{"d_shared_expert": 0, "router_cosine_scale": 10.0, "lr_router": 0.00122, "num_key_value_heads": 4, "vocab_size": 15690, "norm_eps": 1e-06, "rope_theta": 10000.0, "rope_fraction": 0.25, "beta1": 0.9, "warmup_steps": 318, "decay_fraction": 0.94, "decay_shape": "linear", "train_tokens": 1439000000, "dataset": "wikipedia_en"}
Below are experts of layer 5 (counted from 0) of a mixture-of-experts language model. Rows are named router (the router's row for the expert) and show model dimensions 128-191. Each number is 128 + 32 x the weight over its row's rms, rounded and kept within 0 to 255. Numbers have three digits each.
After each expert's rows: a language model's description of what the expert responds to. This comes from a sample of Wikipedia text that the model never trained on.

# expert 44
router:154152113114153112078164135143125114120124124049167109149142086120109185073123125167145167131101143169112137122100131103093114137160122117140166138119090128141134207188130073127099144082192102
What it handles: Periods and similar marks after abbreviations, initials, and inside numbers or coordinates, such as Bd., Cf., Sgt., L.H.D., 63.89, degree signs.

# expert 6
router:125130061124148156120147099148155077119086147130081062141091135191153154120125121129055150104156086142147230155176116164145089086157157107099104173135146123068088086124077130146134157097155112
What it handles: Word-piece fragments inside Spanish, Latin or other proper names and rare words, often after a C or Al start: Alc-ald-e, Ag-ust-ín, Sar-at-oga.

# expert 10
router:184104198135137149125130088126188128160127156101107146167094126236064131042171070150105129115127126051150111046162118100101120089167154166156100192192088113188105128164070150104143142093121140
What it handles: Pipe characters and line breaks in wiki table headers, e.g. No. | Name, Party | Candidate | Votes, plus semicolons and coordinate slashes.

# expert 18
router:115119093122140130092170134099056136113145076173130088146092107147170102178148108132074129144166134055148092098088099151159158135154146093132145094126170114101131162144125077107152118111094117
What it handles: First pieces of split words, especially f/F after a hyphen or space, such as -frame, -fourth, ref, cont, batt.

# expert 19
router:125165063154137147109132128143133168145164161176145114006119096102151126124148144106163111115187100169141098097143145132109118151112117149126128117077106109113078116105102124092117163132179078
What it handles: Career verbs and the words after them in biographies, such as founded, joined, appointed, coached, chair of, served as president.

# expert 16
router:129087122069099128130087138074191123122115120149100084152132122160073172155104147089152105043127132124128162128154173119119124144124101178169112123104080185110117121069147112141112071118113151
What it handles: Adjective endings and abstract nouns in science, medicine and social-science prose, such as -ical, -ational, -ic, disease, economic, cells.

# expert 31
router:125156175126098065106120105143123178086177165153135070147128117133108142142101088114149142103091139177110223129138126197131142117156146128140139137097095217146219146083184155216108065148144122
What it handles: Fragments inside technical terms, LaTeX commands and acronyms, such as \rm in math formulas, Cy-ber Security, Sig-ma, LA-MP1.

# expert 20
router:136138096146118116135119118112153159126193091109065082178171098152123126091126130180088151115105178140109173098126053114100120140082108187141104114151136127124131137104104117157094151151121117
What it handles: Common nouns after a possessive or article in narrative text, especially kin and social units: son, wife, daughter, court, company, family, book.

# expert 39
router:106134184082156117145120145157105160145156166152160112116115108121157155150147145138172075103132109178185146105137186133125172146098178089105110109140125150126152102197176188081172120097098142
What it handles: Words inside names of organizations and awards, such as National, International, Royal, Best, Museum, and the of in Institute of.

# expert 34
router:161104122051155128141142144172104167151170125077115106160166171157176139117048107083152177149080129140081119183194108166153144104139129126189125160130106107119130138069134142136099094115145195
What it handles: The word to after adjectives like difficult or able, and modals or pronoun subjects before verbs: would, can, may, they.

# expert 2
router:141098128092124132166085172114147152123110077162095167144146100144141136144116148115153159055107185152071157094140097126039129166133164150181165109120147157154172127128137168129157091089132120
What it handles: Capitalized nouns naming organizations, series, or groupings, often after the or a, such as Series, Episode, Group, League, University, Award.

# expert 3
router:104157075128122128116109128136180082101116149111154140121132158103149143100105155069173133137162084078184058127127138100130106109160120144134152145126139096133128058125142105109165118136123096
What it handles: Words in athlete biography career sections about signings, releases and debuts, such as released, signed, contract, played, announced.

# expert 50
router:147135114119127166140154115160096075158059104129154127132112120163108115178127139088155121139127146080137111120143157144128156103197105146100149100110141126186108110223170158109117176126108173
What it handles: Line breaks, pipes, and spaces after club names and scores in football match reports and tables, such as Celtic 3-1 Hearts, Bolton Wanderers 2-1 Huddersfield Town.

# expert 24
router:129167105169198128080156090112103091151120133143179125089156129175107108163148120163096111102135214114086181152110104156139157100133116142096179127150131146186176141128069141113120096134126107
What it handles: Bullet dashes, numbered-list periods and table pipes at line starts in discographies, filmographies, cast lists and timelines.

# expert 15
router:145123176185124130172126087147117120074122143141131107154092111121147103107150111107091228138106144129068098182109120179110149121094135116145149149188143106112143174114115100171144128147162115
What it handles: Opening pieces of first names and nicknames, often word-initial and later completed, such as Rob, Bob, Mel, Bab, Ram.

# expert 52
router:122111173143155119116110098086083119117204106189118108144158139144107140103149123126100111138124150127156086156139093138152173137133173101148085133120179098132113100072088139086122159136117139
What it handles: Word-initial syllables like Ar, Or, Bur, Tur, Mar, often starting European place or noble names, e.g. Ortenburg, Orkney, Orléans.

# expert 32
router:121092160111076135157129111078118129136098088125138186107176080146127127171099182102103146156172151129148141115143127103056080112147181157049103101129127138176133087134180164128146153100175155
What it handles: Cell separators, numbers, and short abbreviations inside sports and statistics tables or semicolon lists, such as | cells, GTW, NC, TKO, Nominated.

# expert 46
router:200165117110120143112155178121143146093077159097134094105044184133146092122172114127109141133087120126087130105168020117195094146094166127111153107087140122131146067157103121115133070160104123
What it handles: Tokens containing p or P, usually mid-word in names and compounds, such as Dem-p-sey, tax-p-ayers, Pap-ariga, ep.

# expert 43
router:083099063136124139133117101134104075124091185120158122112120096153118112125123126099099157169161143091135075147122179129164173130117129070135117133144127109132160100142112145086152167109097127
What it handles: Heading == and === markers, table pipes, list dashes and opening quotes that start a new line after tables or lists, such as ==Club==, ==See also==.

# expert 28
router:132101140113115139171117090096144166071108147143125148072149130131143150112131143088099113161170115058107164189076093135154139130144138088195144124114156122082125163155118070062131141140093134
What it handles: First capital letter or cluster of a proper name, such as H, Cl, Fl, Mc, McK, starting surnames and place names.

# expert 21
router:111143134069123116134113108162128126070137085203114151191143106143116121138120119072066074204102117112155080115188094055127140205083138175098123145090113145192135127059128099072113133097150127
What it handles: Object and reflexive pronouns and there/here, often in legal or narrative prose, such as it, them, himself, themselves, together.

# expert 25
router:160145144132173161109139154160121133111145106140124120142102103126104135176138148092059081130132120116077133124141120078073118149141192142157133130143131153115113169159098145157143120145110115
What it handles: Colons, table pipes and dashes that separate a label from its value in infoboxes, results tables and sports records, such as Producer: Sting, Strike FC: Night.

# expert 7
router:130069178124131096188184112112103126130128111093071127079123146131148163167103127094105130113134182059160180119138144123178143117111117075142179124114120165139142139145138178157116054174113156
What it handles: Opening parentheses after a full organization name before its acronym, plus sentence-final periods with paragraph breaks and heading == markers, such as (NSX), (IBBY).

# expert 48
router:075133139136118112171123127127084208143155098176154162111160082169091134156110083060102111043127158163147135125147131161076149152113146124096121117126214121116180116169131144133150114144136168
What it handles: Capitalized nouns inside proper names of wars, battles, units, orders and medals, such as Battle, Regiment, Iron Cross, Empire.

# expert 61
router:154083080207176085109092175138116163160135131109115077092147138136174124118091158209157078111129139147129135108133181096149137105108148174136061147119127107103135116102112096138135108139129123
What it handles: Words inside Wikipedia section headings right after ==, such as Career, History, See also, Personal life, External links.

# expert 54
router:098086127107129143151152088143128139087111174147117170100163077137125177136146113096115117122119133149163116112171158119096175177112135107137135167157182129161225112173149153124152132174143113
What it handles: Final nouns of organization and place names, such as School, Museum, Enterprises, Association, Airport, often followed by a comma or parenthesis.

# expert 53
router:129170141105183137104149052136107064094071099093050170121165106152147085139170158076091137143094121141128147106154188116146109111136090125133096135182095120123182162135107159142115145141194130
What it handles: Byte pieces of Greek, Cyrillic, Arabic, Chinese and Japanese text, usually within a foreign-script name after its English gloss.

# expert 11
router:072149114174164110197091088155122121165125159111146107114153117106135178144130092138195156163135140090151129074122160097101092119078092100163115125111102110113154160135130108117095225101095076
What it handles: Articles the and a inside tropical cyclone histories, and astronomy words like orbit, Earth, MPC, JPL in minor-planet tables.

# expert 51
router:194127148140118096148126140112115053148132144110145166184096095084092073160094131035154140152139131114144141117064166163142165145100147138151154188167160116173162138164106161069137080103156116
What it handles: Prepositions marking author, agent or means, especially by after a work title or passive verb, also with, under, via.

# expert 22
router:162204164115138168093146157183154164147145080124157153204124144135112087135148156142166106154132171152138087170131142156138144062121102081134100086126147080094122103096159139195127115149159161
What it handles: Middle digit groups in vote counts, percentages and coordinates (31,123; 12.64), plus hedges and connectives like even, latter, although, according.

# expert 47
router:102139106092104139136097113097221145166160115125104161161163136141090169159094152145177160062133135164127117093155162103144124130101132160101185105114122179208098174121109152175105115100086153
What it handles: Second pieces of compound or split English words, e.g. blank, shutdown, shipyard, -up, -ing and -ed suffixes.

# expert 45
router:174147087110125130102154186172103108082125164115098108076121122047191133134128150109129158166138125153119099154169105140140095149118094119144084119130183137118096135104135135120155110121170134
What it handles: Linking verbs right after a subject, especially in opening definitions like "(born 1976) is a" or "there was": was, is, became.

# expert 0
router:126108177111144110123122170120131072189128162105143131130148204190158127152084136140127084128099147152166087139135136072172112107102126177140138150136127105102043200070133147160170126115137123
What it handles: Evaluative adjectives and opinion verbs in reception and review sections, such as praised, good, felt, criticizing, best.

# expert 62
router:142159088081120127107140095158100192156126088156151131108087160148125111099125188135159117170137104148063105074110121182140104137105117184184174155112108056099171103168173097147122078082123104
What it handles: Commas and periods ending clauses or sentences in prose, often after introductory phrases or before he, and, but; also although, though.

# expert 63
router:179091148122077148064097134071101079099125034122139174098203113136124124171155173068169146144178157126108131126147141104144129149114123120100088105112083107192149075100122133128144137123093127
What it handles: Blank spaces, bars, dashes and minus signs between numbers in sports and statistics tables, such as scores like 28–26.

# expert 37
router:122141088126119157093133157119244083134149145080075144167120099188077107134119145123133073087107183186089144135176150092093114135104115155052139096097142082152129125096099127110130109174089148
What it handles: Word-final suffixes that form person nouns or adjectives, such as -ess, -ant, -ing, -less, -born, as in stewardess, consultant, stubborn.

# expert 23
router:088090113137153123117145106108089132082134095219202198153209109128141141144129131100119129152120109103132070098051101104122085176134103151114175105155146161162126105103087144113113132163092059
What it handles: Function words, pipes and punctuation in ship and military unit histories, plus verbs like commissioned, restored, destroyed, built.

# expert 27
router:144144127131118157078115163063114068145121066176145154164115134188149112125099097119122113129131178027095128107148066139150115092166160213132171106138147158142120108182117150171112120142087127
What it handles: Articles and building or material words in descriptions of structures and objects, such as roof, brick, windows, entrance, a.

# expert 38
router:093162096103116145142126141125122104136038164162136145149124115127153132097155093176163188184093103132192082173169171142089152107166138108114160114163135085118121177143135062163132212087124099
What it handles: Spaces, pipes, and digits in game schedules and results tables around dates and times, such as December 4, 7:00 pm, Win, Loss, Feb.

# expert 26
router:086119132114133089111084145082102147168143124133162129172139175106154204170106106126099095131174144102128110104159118149102136097125170146109177156127130111123194152148145107130126136143139139
What it handles: Capitalized first words of titles, names, or sentences, such as Who in Who Framed Roger Rabbit, There, Life, Great, No.

# expert 13
router:135152146086143128104186144135087102133176130118102181082105098073132125107106113162142135181147095155133094132117108135101112078095136068111127157106101120202149151127120133172099101155052135
What it handles: Prepositions and conjunctions like to, and, for, by that join a verb or noun to its object in prose, such as presented to, between the U.S. and.

# expert 33
router:157119151086147118131108108159099146105169128060115081146149146098094161098130138210136160150095094078178077169111149097131152124162151154037166135095120145135113143156081162156129127130131085
What it handles: The preposition on or On before a date, often after released, premiered or aired, plus born, off, along.

# expert 36
router:134154111091147107147126164113143115078199211115158136112146121124128159112159079133124100175111129107101134172122139092157090125093143129105082136202156097135150137088171125086099140144125058
What it handles: Opening capital syllables of names in table cells, such as Che, Tre, Ne, and subscript designations in asteroid lists like QW_{41}.

# expert 41
router:104127068122115163118135114170201168118158092108093131141142134102105193095152066163079184152102103149073230123117172143115161131145154185121192124181119108098121119128109128165086068075130119
What it handles: Word pieces in Filipino, Malay, Indonesian and South Asian names, e.g. Bambang, Batangas, Luzon, plus Philippines and Kong.

# expert 8
router:105119131106157127100104127080153126107114141205103191176118143080139102164101098081076151164086112200153121120114127104090115114138143127095162110178188062170124133135153059092076075098079146
What it handles: Word-internal fragments like am, im, ram, ap after a short start, as in St-am-ford, st-am-ina, Tak-am-atsu, plus names like Sam, Ram, Tim.

# expert 49
router:160084232146141152117102174147159172067105108081158113124117137142085148119135090132056097143092142109070157126147094188137147153136105165135156153069138175129081204126135123085125166135102181
What it handles: Nouns and colour words in texts on species, birds, plants and food, such as white-headed, deer, olive oil, fish, flowers.

# expert 55
router:145075210113136105148138128039120129105209174155119180089115146132137211194107113173135145098067125157134129136131147166127065088107166138174115129156174140141166083170139159132141110147130071
What it handles: Opening pieces of product, platform and company names in video game and tech text, such as Arcade, iOS, Pentax, Sega, Nintendo.

# expert 17
router:147143190097166154171149115131111122166061124134161122149117121103128121108139161116127137179098130075092080202147172069128116109121126154106178107130137184152100090146141133133085120125167143
What it handles: Single digits and small numbers in tables, scores and career lists, e.g. goals in brackets (4), match scores 1-2, coordinates.

# expert 4
router:143119212115180133101112128119114054122164178124149134118133117136107193134104135169085156137087090123110145241138086112091179104122129160131116101158099099128156152113144159161117205171138145
What it handles: Words inside titles of songs, albums, films and shows, often after a quote mark, such as the, My, You, Love.

# expert 60
router:160115156119100108108124101100149115127140153090148157117171148113118167119123148068099167094127165100142119133140125139187149082170106113235093189107077134094134136109140107136116094133155112
What it handles: Opening pieces of Latinate words in technical and scientific prose, such as dis, trans, expl, ass-essed, rec-urrence.

# expert 42
router:125075162188197148134091118083135084089138112163123197141192127172132153098182080106049162177124124123139115102173127160072107134093114122125188057162187182176181180120119108127118085129136078
What it handles: Spaces, periods and digits in legal citations, regnal-year Acts and geographic coordinates, such as Will. 4. c., 41°46′N.

# expert 58
router:108093189107167112119143074157141108104132114115122107124068125147095148098132117170139135159074163118141086125157130139145133148122116125103121130157156130106073156138158134126143105127151133
What it handles: Accented or special vowels inside Scandinavian, Finnish and other European names and words, such as ä, ö, ø, å, æ, ü.

# expert 12
router:184167194107128181086113081149169094129128082147138149118177123135059185062135110050149140125093135079132154130144137136113134149150124157131145149155111194071155179158136132166112141116164132
What it handles: LaTeX backslashes, braces and brackets, plus slashes, bars and commas in phonology notation and grammar tables, like //i//, \left, ].

# expert 29
router:110117139107129114106132091115132151102142137119125107190084123150149205165107150172120161138081106173130121127117118136062063102120215150107125127167158134117195067098110124174164128145155086
What it handles: Word pieces inside names of media, bands and places, often y after S-like starts, e.g. Crunchy, Tokyu, Panty, Crimson.

# expert 5
router:093086107140137144126147109193122148164133099144139137123108145102126101097125129104177097141107107085149106156039083108144128129113150107146083122064174108111198090148164120176127111119182132
What it handles: Commas after place names in locations, e.g. London, England, and Hull, Massachusetts, plus place names like York or California.

# expert 9
router:106075051152117109113152157137173104129134144142065110179099088134149183130142135135145125165154039129102152108142133131078062158118138072111137086086112115170174081118114164131187069162101109
What it handles: Middle and final syllable pieces of non-English personal and place names, often in tables, such as re, ra, ta, za, ado.

# expert 40
router:097168074152128115202157126083167118097170125137063149153179110143136099124082116094115137178122116107124145132121155130122064135079154085079159125161186148199230107130142124106089112136147143
What it handles: Digit and letter fragments within codes like ISBNs, CAS numbers, tax IDs, chemical strings, and asteroid or road designations.

# expert 59
router:150122160195139093134123147149092183119099135112153154098140136129142134164018161168103176135127064113109120112045156122136155147136115072122145135115153180064094141125082213113134162130115134
What it handles: Colons and field names in infobox-style lists, e.g. Genre:, Released:, Genus, Coordinates, Born, Species.